Weights of a small mixture-of-experts language model, trained from scratch on English Wikipedia: 128 GELU neurons an expert, a shared expert of 256 neurons.
Below are experts of layer 6 (counted from 0) of a mixture-of-experts language model. Rows are named up (a neuron's input weights, with its number), down (a neuron's output weights, with its number) and show model dimensions 144-191. Each number is 200 + 20 x the weight over its row's rms, rounded and kept within 0 to 999.
Before each expert's rows: a language model's description of what the expert responds to; "mostly gets" lists some tokens that are sent to it at least half of the time. This comes from a sample of Wikipedia text that the model never trained on.

# expert 10
What it handles: Clause boundaries, periods
mostly gets: " .", ".", " though", " although", " where", "”"
up0,216,167,191,240,208,192,213,202,224,214,166,243,172,217,208,188,193,208,190,184,187,189,214,218,210,217,203,200,173,188,214,230,239,212,184,175,229,191,212,184,190,191,163,197,213,196,209,225
down0,154,217,221,194,197,199,211,164,179,235,245,190,191,163,211,202,217,182,206,202,230,169,224,181,231,216,198,193,203,188,162,203,201,246,224,177,174,197,174,224,170,162,203,186,192,234,236,219
up1,160,192,213,188,200,223,183,232,168,169,207,196,212,212,221,210,216,216,200,178,192,203,210,184,173,208,185,193,182,207,219,200,183,164,213,221,206,233,206,200,189,233,186,175,209,174,170,175
down1,195,206,230,203,197,172,206,230,195,195,149,203,227,227,209,178,247,164,221,175,172,209,182,208,199,193,223,199,185,201,191,199,204,204,185,200,216,206,188,213,202,198,196,195,179,197,200,229
up2,202,201,183,193,200,217,192,209,170,190,193,224,218,215,214,211,207,202,214,199,219,192,188,231,205,179,179,216,205,217,213,206,180,216,189,148,228,176,204,231,187,211,242,177,190,193,217,245
down2,207,177,206,181,197,193,194,232,194,211,172,213,200,228,183,224,218,205,233,204,214,178,208,161,167,200,210,229,196,209,183,212,218,212,214,193,244,195,198,188,221,218,182,214,224,221,184,197
up3,190,186,229,216,200,176,214,221,194,230,213,191,196,182,224,192,193,181,157,186,238,208,201,184,210,186,173,170,209,227,204,164,186,173,192,187,189,170,200,211,171,206,230,206,231,187,216,210
down3,207,190,172,202,210,195,235,215,231,220,171,192,231,177,219,201,193,215,193,221,223,202,225,208,197,201,210,182,166,218,169,177,175,176,206,168,211,210,169,206,189,205,217,169,172,190,196,184

# expert 23
What it handles: Mid-row table pipes
mostly gets: " LINEAR", " ·", " Athletic", " Rovers", "\\", " |"
up5,191,226,193,207,201,231,197,187,199,185,215,224,238,218,215,217,221,219,201,193,214,181,196,195,213,192,187,194,166,209,184,225,217,201,233,199,171,188,188,213,178,192,204,196,184,191,221,214
down5,214,217,209,248,229,199,208,176,195,177,206,186,212,181,188,202,243,219,193,215,203,190,173,177,200,209,194,195,198,225,216,203,271,219,242,195,187,195,214,220,206,203,183,215,197,189,211,175
up6,211,212,198,209,165,197,205,185,195,221,233,188,166,183,194,223,185,217,184,226,236,193,158,204,183,201,185,217,175,202,179,191,234,172,210,187,222,213,205,186,190,160,197,209,178,191,186,215
down6,190,176,207,208,193,208,182,192,193,202,207,183,233,253,199,214,222,207,159,175,194,186,203,211,157,210,190,210,164,230,207,188,206,184,223,188,212,201,215,202,212,210,199,213,237,183,197,178
up7,210,226,190,188,200,181,183,188,223,226,240,212,228,200,226,197,188,203,200,163,185,200,228,198,187,208,222,178,194,213,199,180,184,188,193,209,212,235,215,220,195,214,207,256,201,168,183,225
down7,189,209,187,207,206,181,224,159,205,190,215,211,207,189,202,210,202,188,216,218,188,217,185,204,188,201,183,223,210,196,224,192,210,191,223,204,209,190,209,221,183,217,238,202,203,151,185,190
up8,194,200,188,225,194,187,171,202,185,189,224,177,193,203,198,193,189,218,185,214,192,213,204,193,217,193,204,192,203,226,181,165,232,204,170,244,193,186,218,173,213,220,244,192,199,220,195,218
down8,213,182,184,228,219,207,217,191,197,209,190,201,221,184,171,203,206,230,182,219,194,162,190,182,217,178,185,218,211,222,186,194,175,185,184,194,209,228,206,209,214,213,197,213,222,214,179,191

# expert 51
What it handles: Article an, word starts
mostly gets: " an", " An", "An", " en", " pro", " Abd"
up0,201,184,190,227,150,201,212,223,186,234,203,212,171,180,176,190,186,198,230,238,211,233,188,218,205,203,198,220,181,209,203,185,169,205,181,186,198,184,199,193,224,203,166,154,210,201,216,186
down0,197,194,208,202,159,177,201,200,227,192,191,194,192,206,165,201,201,175,227,180,211,217,213,230,201,210,205,203,223,188,209,186,165,205,228,177,191,168,205,214,240,213,166,192,182,173,204,229
up1,199,209,180,177,192,208,233,172,210,209,161,188,216,185,190,235,181,225,224,172,237,199,187,183,194,194,171,234,195,174,168,223,191,198,209,156,205,216,181,228,207,238,216,212,177,222,212,207
down1,219,200,184,219,190,192,173,212,196,179,194,205,179,206,223,182,210,220,218,168,244,201,249,201,242,202,174,191,218,165,201,175,207,212,149,192,231,211,185,191,192,198,217,240,169,211,212,213
up2,218,183,198,179,199,237,243,178,200,189,206,181,179,208,181,213,218,179,169,185,167,184,221,174,212,200,202,198,171,137,196,205,208,202,182,204,183,173,193,181,198,188,218,198,212,189,205,167
down2,164,229,242,205,209,201,209,212,173,212,158,184,235,187,167,219,179,195,209,247,169,176,222,201,182,221,218,213,187,222,200,203,190,197,201,225,193,182,221,176,228,230,240,179,190,211,226,198
up3,194,190,200,179,175,199,212,184,158,218,199,214,177,189,213,210,177,160,147,159,202,192,176,216,187,213,207,210,207,194,195,218,195,205,185,181,179,191,187,228,202,204,228,200,217,210,205,223
down3,185,192,208,148,204,202,187,186,205,183,215,187,215,209,176,157,180,199,194,191,196,220,204,202,186,179,184,189,207,210,166,175,198,222,201,190,201,192,199,212,207,193,193,183,232,194,190,203

# expert 4
What it handles: Sentence-final periods
mostly gets: " .", ".", " rot"
up0,204,209,201,187,152,201,214,210,199,182,226,222,204,202,198,222,213,221,215,182,199,207,146,230,201,194,215,197,225,191,228,204,190,194,201,241,191,219,218,239,192,165,209,179,189,199,187,181
down0,182,213,242,167,180,182,200,187,226,181,161,241,174,219,209,245,201,223,182,188,214,229,189,194,208,206,190,166,209,186,229,167,178,231,224,171,176,217,182,210,193,223,184,198,190,193,227,159
up1,150,185,214,209,202,205,231,204,212,215,214,233,189,189,192,209,217,208,174,160,186,204,222,176,197,194,160,203,179,195,194,186,158,175,232,208,208,178,184,188,223,185,198,198,187,198,175,175
down1,220,204,174,187,200,230,197,210,195,180,200,218,238,220,195,186,236,198,225,157,177,200,213,207,180,179,187,190,193,191,190,205,216,218,190,175,219,211,188,181,215,205,185,207,169,216,214,183
up2,171,201,223,204,244,174,198,229,261,236,154,204,168,238,189,228,172,189,184,218,205,181,194,218,203,222,196,172,242,225,199,201,180,224,250,221,170,216,238,206,190,183,208,175,199,179,220,200
down2,251,204,191,212,202,192,210,234,233,202,201,197,184,234,186,171,202,201,181,148,212,202,141,191,205,220,205,190,204,184,228,214,226,232,188,205,191,227,200,190,202,183,220,227,142,211,191,174
up3,177,219,180,204,205,189,175,191,216,219,172,195,209,213,243,214,196,211,225,204,166,199,178,191,207,188,189,246,225,183,202,187,224,188,176,162,202,173,199,188,189,189,198,189,182,194,200,181
down3,172,206,190,205,201,221,189,188,206,169,208,210,179,223,215,227,154,234,192,232,193,207,208,214,208,193,206,224,204,189,200,233,158,219,208,177,180,209,182,212,185,161,188,223,214,197,214,192

# expert 29
What it handles: Row-start markers
mostly gets: " ", ":", "|", " :", " →"
up5,174,216,198,196,192,181,182,196,185,202,158,220,171,181,187,182,216,217,207,214,187,221,213,185,191,191,191,202,214,212,221,186,200,209,220,217,215,188,191,168,233,167,205,210,200,196,198,190
down5,190,187,229,256,182,230,229,185,211,220,177,213,234,199,224,184,211,196,196,164,210,199,169,232,176,194,222,165,173,194,191,164,219,189,172,187,202,202,216,193,226,181,200,186,195,200,195,177
up6,207,206,192,201,176,199,201,203,179,193,184,183,200,198,203,237,195,191,207,203,232,187,256,184,136,170,222,176,198,231,198,180,183,185,165,176,229,216,179,219,178,199,221,205,183,218,223,204
down6,245,210,226,221,187,178,219,231,226,176,182,205,154,179,206,221,244,205,192,176,224,212,204,200,178,174,225,210,181,190,231,187,197,152,201,188,177,214,213,214,245,195,202,206,216,223,201,188
up7,255,218,167,166,220,213,196,185,219,203,181,194,201,186,214,162,181,191,186,187,228,197,185,239,198,204,188,194,161,191,206,216,171,207,216,200,170,226,204,197,197,207,231,203,182,165,218,220
down7,236,207,204,200,209,201,215,148,197,216,202,181,190,164,244,173,240,182,189,175,159,175,200,209,211,230,219,190,184,214,188,212,193,206,211,166,213,186,187,211,162,208,183,215,186,241,167,209
up8,198,186,226,219,220,210,211,170,202,185,190,224,212,209,204,173,169,176,182,208,207,169,200,195,205,203,193,180,191,228,190,217,203,171,212,198,167,218,162,193,187,194,223,152,229,204,202,189
down8,235,188,234,178,222,203,172,197,193,152,192,227,195,200,208,212,217,212,194,201,192,191,196,169,205,181,184,226,220,184,186,193,182,224,224,202,231,187,166,185,225,219,188,166,198,224,210,209

# expert 28
What it handles: Field-label separators
mostly gets: " @", " USA", " ESP", ":", " RUS", " AUS"
up5,211,185,187,223,226,219,190,215,193,199,179,200,208,201,201,229,180,198,209,214,186,229,184,203,172,199,238,242,211,219,213,167,210,201,202,188,209,224,187,180,203,211,197,159,209,189,213,199
down5,214,238,209,219,211,173,214,204,214,196,243,210,195,209,217,206,197,211,246,170,225,180,204,205,167,192,197,189,167,183,176,223,226,228,189,212,202,203,216,206,201,170,178,206,166,185,190,187
up6,201,191,199,215,206,228,196,173,217,192,207,202,194,169,169,170,193,222,217,213,211,194,195,196,244,197,188,198,185,204,167,211,179,211,192,202,223,212,201,214,159,181,174,178,189,179,194,209
down6,197,173,205,205,203,191,200,200,244,157,190,204,216,187,209,222,169,209,219,211,219,182,187,189,178,202,212,205,218,213,210,201,177,193,185,176,212,209,231,198,209,174,209,205,209,236,214,210
up7,189,215,191,162,198,196,225,196,174,202,174,191,203,233,233,211,191,154,213,214,193,204,182,183,214,163,172,213,192,233,203,225,127,218,208,190,216,193,222,211,194,186,225,229,210,200,169,215
down7,164,223,167,253,167,184,194,205,198,210,202,170,196,223,227,198,181,189,194,216,196,211,187,195,203,179,175,177,168,238,211,215,207,225,183,215,215,227,189,177,220,169,194,233,214,229,181,210
up8,200,213,177,207,171,226,219,223,191,191,178,205,208,171,220,223,189,225,202,196,181,179,195,219,185,205,200,196,225,203,210,154,216,210,227,208,190,166,199,188,200,204,178,241,189,208,201,205
down8,182,197,226,184,200,226,195,183,195,201,201,194,223,218,178,256,181,171,223,174,192,177,226,190,190,186,197,229,224,229,196,205,226,210,219,220,209,202,181,206,191,211,214,176,153,224,192,204

# expert 27
What it handles: Quotes, code, Cyrillic
mostly gets: " you", " \\", "frac", " i", "\\", " w"
up0,217,174,190,164,186,179,238,190,193,261,201,205,202,225,216,228,171,196,221,194,188,220,202,149,187,230,192,179,209,204,186,201,155,186,187,172,173,189,180,192,228,197,220,193,193,186,226,199
down0,228,212,176,201,183,182,212,206,207,175,170,185,247,179,206,192,192,228,175,199,201,217,215,198,217,230,198,199,198,201,205,192,186,214,190,221,160,212,171,176,206,233,179,179,189,184,207,152
up1,189,189,192,223,184,215,210,216,193,186,194,236,186,225,207,200,217,250,197,201,220,207,189,213,217,178,191,172,200,206,201,217,204,224,207,207,196,192,196,246,207,198,196,195,175,160,230,164
down1,220,175,192,200,226,205,195,168,186,211,193,246,209,199,218,164,203,173,182,189,185,163,179,200,206,217,201,178,183,197,191,192,210,223,212,160,163,208,241,181,198,252,175,206,236,198,209,214
up2,212,206,185,209,196,229,180,205,197,173,193,208,210,192,183,204,178,202,182,188,193,217,228,203,189,185,195,200,212,202,209,212,190,221,219,193,201,244,207,207,202,167,208,219,203,166,233,226
down2,186,178,200,198,181,199,180,203,196,194,224,177,198,223,184,190,216,218,234,196,182,178,190,193,203,208,199,195,211,201,223,201,200,195,194,203,194,195,214,236,199,169,222,207,217,183,166,234
up3,224,243,192,213,193,192,168,208,197,193,199,239,207,220,246,235,181,202,194,225,186,172,221,213,222,219,210,180,176,186,230,244,215,194,209,218,197,190,201,218,174,206,184,192,195,188,175,185
down3,233,156,185,184,185,207,177,171,194,205,196,231,216,219,194,220,235,192,212,226,207,194,216,195,179,153,173,216,166,167,184,216,214,191,196,178,174,172,168,233,197,202,194,214,216,198,208,194

# expert 14
What it handles: Work-type nouns
mostly gets: " episode", " book", " story", " song", " letter", " version"
up0,177,222,205,230,189,191,209,194,182,194,224,176,187,225,198,186,189,175,200,218,192,167,194,209,199,198,202,185,167,207,200,200,221,207,189,191,161,233,180,164,197,224,174,170,206,227,230,209
down0,230,191,211,189,213,177,202,185,193,210,201,211,183,178,204,180,224,185,191,201,190,201,181,191,169,201,225,187,211,201,175,182,238,211,196,232,208,202,200,188,210,209,180,222,175,167,250,199
up1,201,224,223,180,210,154,198,215,213,195,160,199,209,175,206,186,225,212,196,207,242,178,192,200,213,234,175,188,192,182,210,199,201,212,173,173,202,212,219,248,186,193,175,196,201,176,179,228
down1,184,229,190,199,204,202,170,209,202,179,179,160,208,227,185,208,229,184,213,204,168,186,184,195,205,214,196,209,200,193,201,228,218,213,219,186,182,216,199,216,206,225,175,192,222,198,197,187
up2,217,174,196,202,205,204,197,202,184,179,186,189,191,179,172,241,209,188,205,228,202,199,198,215,206,211,181,196,181,182,220,214,196,186,161,188,189,198,200,172,206,215,162,174,208,199,229,194
down2,201,172,229,190,193,213,177,197,177,192,212,173,204,164,188,203,217,195,212,177,188,160,194,228,198,192,155,208,197,186,213,198,223,171,176,192,144,174,246,231,206,199,223,213,245,202,203,213
up3,186,210,155,154,163,216,210,222,218,199,194,178,182,200,201,201,199,194,207,200,216,197,193,167,184,219,203,215,180,185,172,200,211,228,216,203,173,206,180,204,240,208,195,231,249,207,174,208
down3,187,194,198,195,194,216,230,213,191,195,179,211,236,195,201,211,205,174,226,166,203,192,207,220,193,238,238,217,186,185,182,186,193,234,212,214,204,158,213,182,245,217,237,212,212,161,208,166

# expert 54
What it handles: Commas
mostly gets: ",", " ,", " While"
up6,215,213,185,192,192,194,188,176,183,252,210,198,168,212,170,193,201,160,205,187,213,198,215,150,201,193,216,226,188,203,174,204,237,227,208,167,213,174,231,171,212,190,212,226,192,221,207,248
down6,180,212,188,182,195,213,192,206,225,213,202,213,200,202,156,199,164,222,187,199,204,229,170,170,211,200,202,211,176,235,191,217,221,213,215,185,203,210,216,148,192,194,220,187,221,196,212,211
up7,175,175,220,192,186,203,189,181,189,189,193,164,206,236,209,253,219,179,160,161,235,206,192,202,173,199,222,193,181,159,231,168,207,200,215,218,221,194,191,189,216,241,203,228,179,182,187,221
down7,192,176,222,230,208,214,249,180,217,204,202,200,216,211,214,181,230,212,183,173,201,221,202,215,190,202,198,227,200,189,205,167,175,185,183,217,213,203,213,197,174,171,205,197,151,182,225,211
up8,226,212,168,171,184,209,208,189,232,211,179,206,206,200,197,216,217,179,162,214,211,202,180,206,202,172,216,183,187,190,242,190,207,202,196,200,220,207,222,203,223,242,232,226,203,197,229,214
down8,190,201,223,180,216,216,214,216,189,199,140,214,175,205,223,209,237,216,192,208,193,185,190,182,200,211,165,171,204,177,166,206,216,202,217,212,217,202,198,211,219,225,210,215,219,199,214,179
up9,204,199,250,202,174,215,197,211,174,214,182,168,198,210,213,188,184,207,194,188,206,225,175,197,203,210,208,203,199,223,168,225,194,223,211,188,203,187,216,199,193,195,175,202,206,150,209,198
down9,191,225,163,237,188,211,172,185,183,172,177,188,204,207,194,177,196,212,196,194,202,215,195,232,196,202,192,193,204,209,164,172,190,183,191,203,178,198,164,179,201,215,208,186,199,197,189,187

# expert 43
What it handles: List conjunctions
mostly gets: " &", " and", ",", " ,", " et"
up6,242,186,209,184,211,204,223,181,220,184,193,215,212,199,151,188,210,232,209,208,198,224,210,197,207,213,180,189,186,198,190,191,218,149,219,210,190,195,215,225,157,195,186,180,219,235,214,202
down6,183,210,187,201,192,239,218,230,173,219,206,195,229,180,192,259,178,218,213,211,190,200,207,216,197,192,214,200,174,194,215,183,176,205,198,200,192,213,187,202,163,194,197,205,224,229,185,197
up7,199,206,147,219,234,204,203,189,198,206,212,192,215,224,179,206,182,197,186,181,190,204,222,154,219,173,211,161,162,179,209,199,226,210,167,178,201,176,210,203,230,162,167,190,165,204,209,210
down7,228,203,207,190,242,188,214,254,225,183,182,181,171,170,178,214,186,200,199,191,198,232,197,219,225,156,200,186,222,167,199,220,189,228,195,221,210,216,197,209,210,197,151,211,201,212,149,225
up8,197,229,200,209,202,208,153,192,191,187,191,219,207,161,190,205,223,195,174,185,216,205,205,228,182,233,223,210,202,208,168,217,199,206,183,187,192,214,179,189,206,195,191,184,208,191,210,210
down8,214,161,185,182,201,170,177,225,242,219,216,226,186,205,201,209,198,232,173,197,236,210,215,198,188,181,196,221,200,182,214,162,222,195,206,191,241,229,214,198,198,163,212,211,192,208,186,240
up9,190,191,202,198,209,206,233,194,185,238,174,223,201,225,195,160,171,233,195,234,188,208,222,187,189,217,235,210,221,193,235,207,189,163,219,216,190,199,223,212,181,172,206,220,222,194,197,221
down9,170,165,182,214,206,177,204,197,209,198,184,195,210,168,216,219,187,180,187,189,229,170,199,183,172,244,243,204,209,215,180,245,207,205,191,225,200,202,219,210,194,196,206,192,211,219,176,235

# expert 45
What it handles: Article an, headings
mostly gets: " an", "An", "spe", " ±", " soci", " Animalia"
up0,211,211,201,181,224,208,206,178,211,228,174,218,225,218,194,210,167,231,206,193,204,164,216,234,165,202,166,229,219,188,185,208,242,156,172,232,164,210,177,193,215,227,206,235,214,238,203,213
down0,196,158,169,212,226,203,183,178,199,213,200,176,180,176,192,191,204,182,202,179,227,216,228,236,228,190,163,188,168,184,196,228,232,171,189,195,195,167,207,214,258,182,205,203,185,206,172,227
up1,200,209,186,179,177,185,216,220,197,219,248,203,187,214,216,188,197,198,199,213,202,165,172,196,218,169,203,188,204,208,168,215,190,234,182,191,178,229,205,211,196,217,213,199,187,205,198,211
down1,220,195,208,222,175,232,227,159,196,201,195,251,230,220,172,184,224,204,221,200,174,215,233,189,209,185,204,192,257,212,186,192,181,217,199,199,194,238,220,171,199,224,196,202,235,187,201,191
up2,228,231,163,212,180,187,174,203,233,198,180,226,210,198,208,200,177,231,202,205,190,161,151,164,218,201,215,203,177,199,198,218,200,221,181,187,246,184,207,182,214,173,194,192,189,180,197,194
down2,201,196,226,192,230,181,240,192,203,162,201,193,187,190,191,192,173,180,197,200,218,186,195,201,226,193,180,188,214,183,168,188,220,203,211,224,213,155,220,218,221,228,212,184,193,209,203,178
up3,207,199,214,189,193,221,178,180,222,193,199,166,176,211,159,230,231,215,237,216,198,191,162,166,191,218,188,203,219,191,182,193,186,194,186,171,198,166,188,209,174,175,222,233,153,229,182,216
down3,192,212,219,212,178,196,233,202,188,192,179,184,206,160,189,241,199,230,198,188,198,212,197,194,190,216,194,208,205,214,209,204,195,189,191,205,204,215,213,201,195,247,159,207,184,196,170,209

# expert 59
What it handles: Commas
mostly gets: ",", " ,", " Health", " Technology", " Foundation", " Motorsports"
up6,197,195,234,172,173,193,179,193,169,225,200,219,203,208,211,217,212,206,231,209,208,208,232,243,190,183,210,229,236,194,234,183,194,187,198,158,213,238,192,224,222,164,207,204,176,190,211,152
down6,181,231,200,228,193,206,208,216,207,163,196,186,232,201,175,172,209,232,212,174,141,236,212,183,200,222,159,169,191,215,195,194,158,197,207,197,233,220,220,228,186,186,191,189,171,183,173,233
up7,204,231,182,243,234,215,193,163,192,192,200,226,206,203,180,203,169,182,195,220,175,210,253,216,216,167,219,228,185,222,212,206,190,238,199,192,190,242,156,213,193,207,162,213,212,209,194,186
down7,211,191,191,189,197,219,199,224,196,190,201,194,213,226,229,201,201,222,189,197,191,224,173,200,184,218,233,222,206,176,196,235,196,174,183,206,205,188,174,198,199,226,201,216,244,200,244,183
up8,218,198,202,197,203,186,200,224,188,232,203,199,195,207,236,155,199,165,192,196,220,187,207,183,216,174,248,188,187,155,217,208,202,199,213,196,194,183,195,193,188,175,183,196,221,204,207,188
down8,206,197,188,245,177,205,183,215,226,235,219,184,237,206,195,209,206,158,211,201,208,167,167,168,186,196,221,195,191,173,168,212,200,220,208,202,200,191,183,158,209,172,194,215,191,179,174,224
up9,206,209,188,186,181,201,171,201,223,212,195,214,223,161,226,244,167,185,226,200,213,208,202,203,197,216,218,202,252,237,222,204,247,204,197,199,200,242,214,172,201,188,210,236,207,254,214,206
down9,204,186,211,221,209,189,185,197,222,200,211,207,206,223,178,196,206,205,206,192,217,229,191,191,193,179,185,220,190,191,200,248,202,195,195,231,216,206,230,181,210,174,198,218,226,176,184,219

# expert 57
What it handles: Nature noun beginnings
mostly gets: " bu", " pal", " cre", " Mes", " flo", " sea"
up0,156,176,160,209,221,256,185,192,169,218,208,210,231,189,203,217,173,202,236,208,216,214,185,228,185,189,202,187,206,208,186,193,196,187,205,206,148,233,170,219,165,198,172,214,168,183,228,194
down0,210,188,242,176,210,219,239,183,247,230,195,192,173,204,225,223,244,209,213,188,193,202,196,197,220,204,205,211,190,188,178,214,169,173,173,200,221,182,201,189,212,222,212,198,181,170,231,160
up1,197,217,200,215,199,176,191,201,204,199,185,208,176,202,249,185,188,199,179,221,217,251,205,175,222,177,214,195,231,186,187,197,186,209,223,171,170,199,199,219,201,206,235,187,201,178,185,179
down1,221,184,178,160,214,166,197,173,209,206,184,183,208,166,208,226,198,168,216,198,180,227,169,186,211,195,182,224,183,257,207,173,213,170,183,191,194,169,203,214,198,196,197,198,210,207,206,195
up2,202,243,192,197,248,194,222,210,189,229,215,223,177,206,160,194,196,204,213,213,184,202,223,181,198,195,184,240,159,198,212,186,230,207,175,250,211,222,197,224,209,191,236,190,193,194,190,238
down2,193,178,194,203,234,182,193,209,179,209,204,184,219,216,191,154,229,199,215,171,174,230,205,209,176,211,189,180,206,197,173,203,206,167,231,191,188,220,227,174,246,203,179,195,182,219,224,219
up3,195,217,189,201,219,232,176,191,178,169,188,204,208,199,202,209,198,208,204,209,174,215,215,223,181,242,200,218,193,204,235,178,204,134,218,196,190,213,195,215,176,193,147,201,207,217,191,216
down3,189,200,169,195,221,186,233,171,218,250,237,182,196,199,231,176,210,207,196,196,214,204,209,199,167,190,229,203,195,193,182,197,175,207,201,212,214,214,231,222,197,212,185,205,191,175,192,147

# expert 18
What it handles: Sentence-ending periods, conjunctions
mostly gets: " although", " though", " but", "—", " where", "."
up0,179,191,179,217,195,156,178,241,178,178,175,207,203,155,216,169,211,212,232,189,204,225,179,203,186,224,200,223,199,191,216,216,184,195,196,210,221,224,205,199,163,198,220,226,195,229,222,199
down0,181,229,202,196,175,171,203,208,230,153,178,215,216,165,189,199,197,200,221,173,178,192,185,225,156,218,226,220,242,196,207,178,192,206,204,198,177,226,192,211,203,195,240,254,192,207,226,179
up1,182,209,191,214,168,204,199,204,202,245,186,174,189,238,210,222,224,222,203,190,214,186,170,138,231,172,184,189,185,201,196,169,181,191,209,196,231,181,195,172,202,236,217,204,197,174,225,179
down1,185,186,227,188,225,200,216,241,164,213,215,212,193,236,210,198,191,219,199,229,184,198,218,196,205,237,197,173,189,208,227,237,175,182,185,186,180,212,198,217,189,224,170,171,202,215,214,199
up2,232,207,201,214,236,219,211,215,207,227,243,170,183,224,175,194,191,213,195,226,197,170,188,200,182,240,213,223,207,198,186,173,170,174,226,171,189,205,181,141,189,178,200,223,176,199,178,163
down2,182,235,185,181,183,212,199,233,210,202,214,216,200,177,203,204,191,205,196,214,174,180,197,204,196,230,220,215,193,216,174,191,196,164,186,200,239,202,212,199,193,224,195,217,232,210,241,201
up3,197,172,158,218,200,173,199,145,186,200,173,203,233,214,206,182,180,197,206,191,208,208,227,186,215,201,214,203,204,159,218,205,174,231,201,205,203,173,233,186,201,179,194,206,232,174,191,209
down3,201,162,203,191,234,158,181,165,237,200,170,217,227,207,233,201,192,202,212,179,177,172,203,219,230,177,227,154,200,207,195,193,195,170,198,215,213,214,192,209,205,167,194,206,182,211,199,197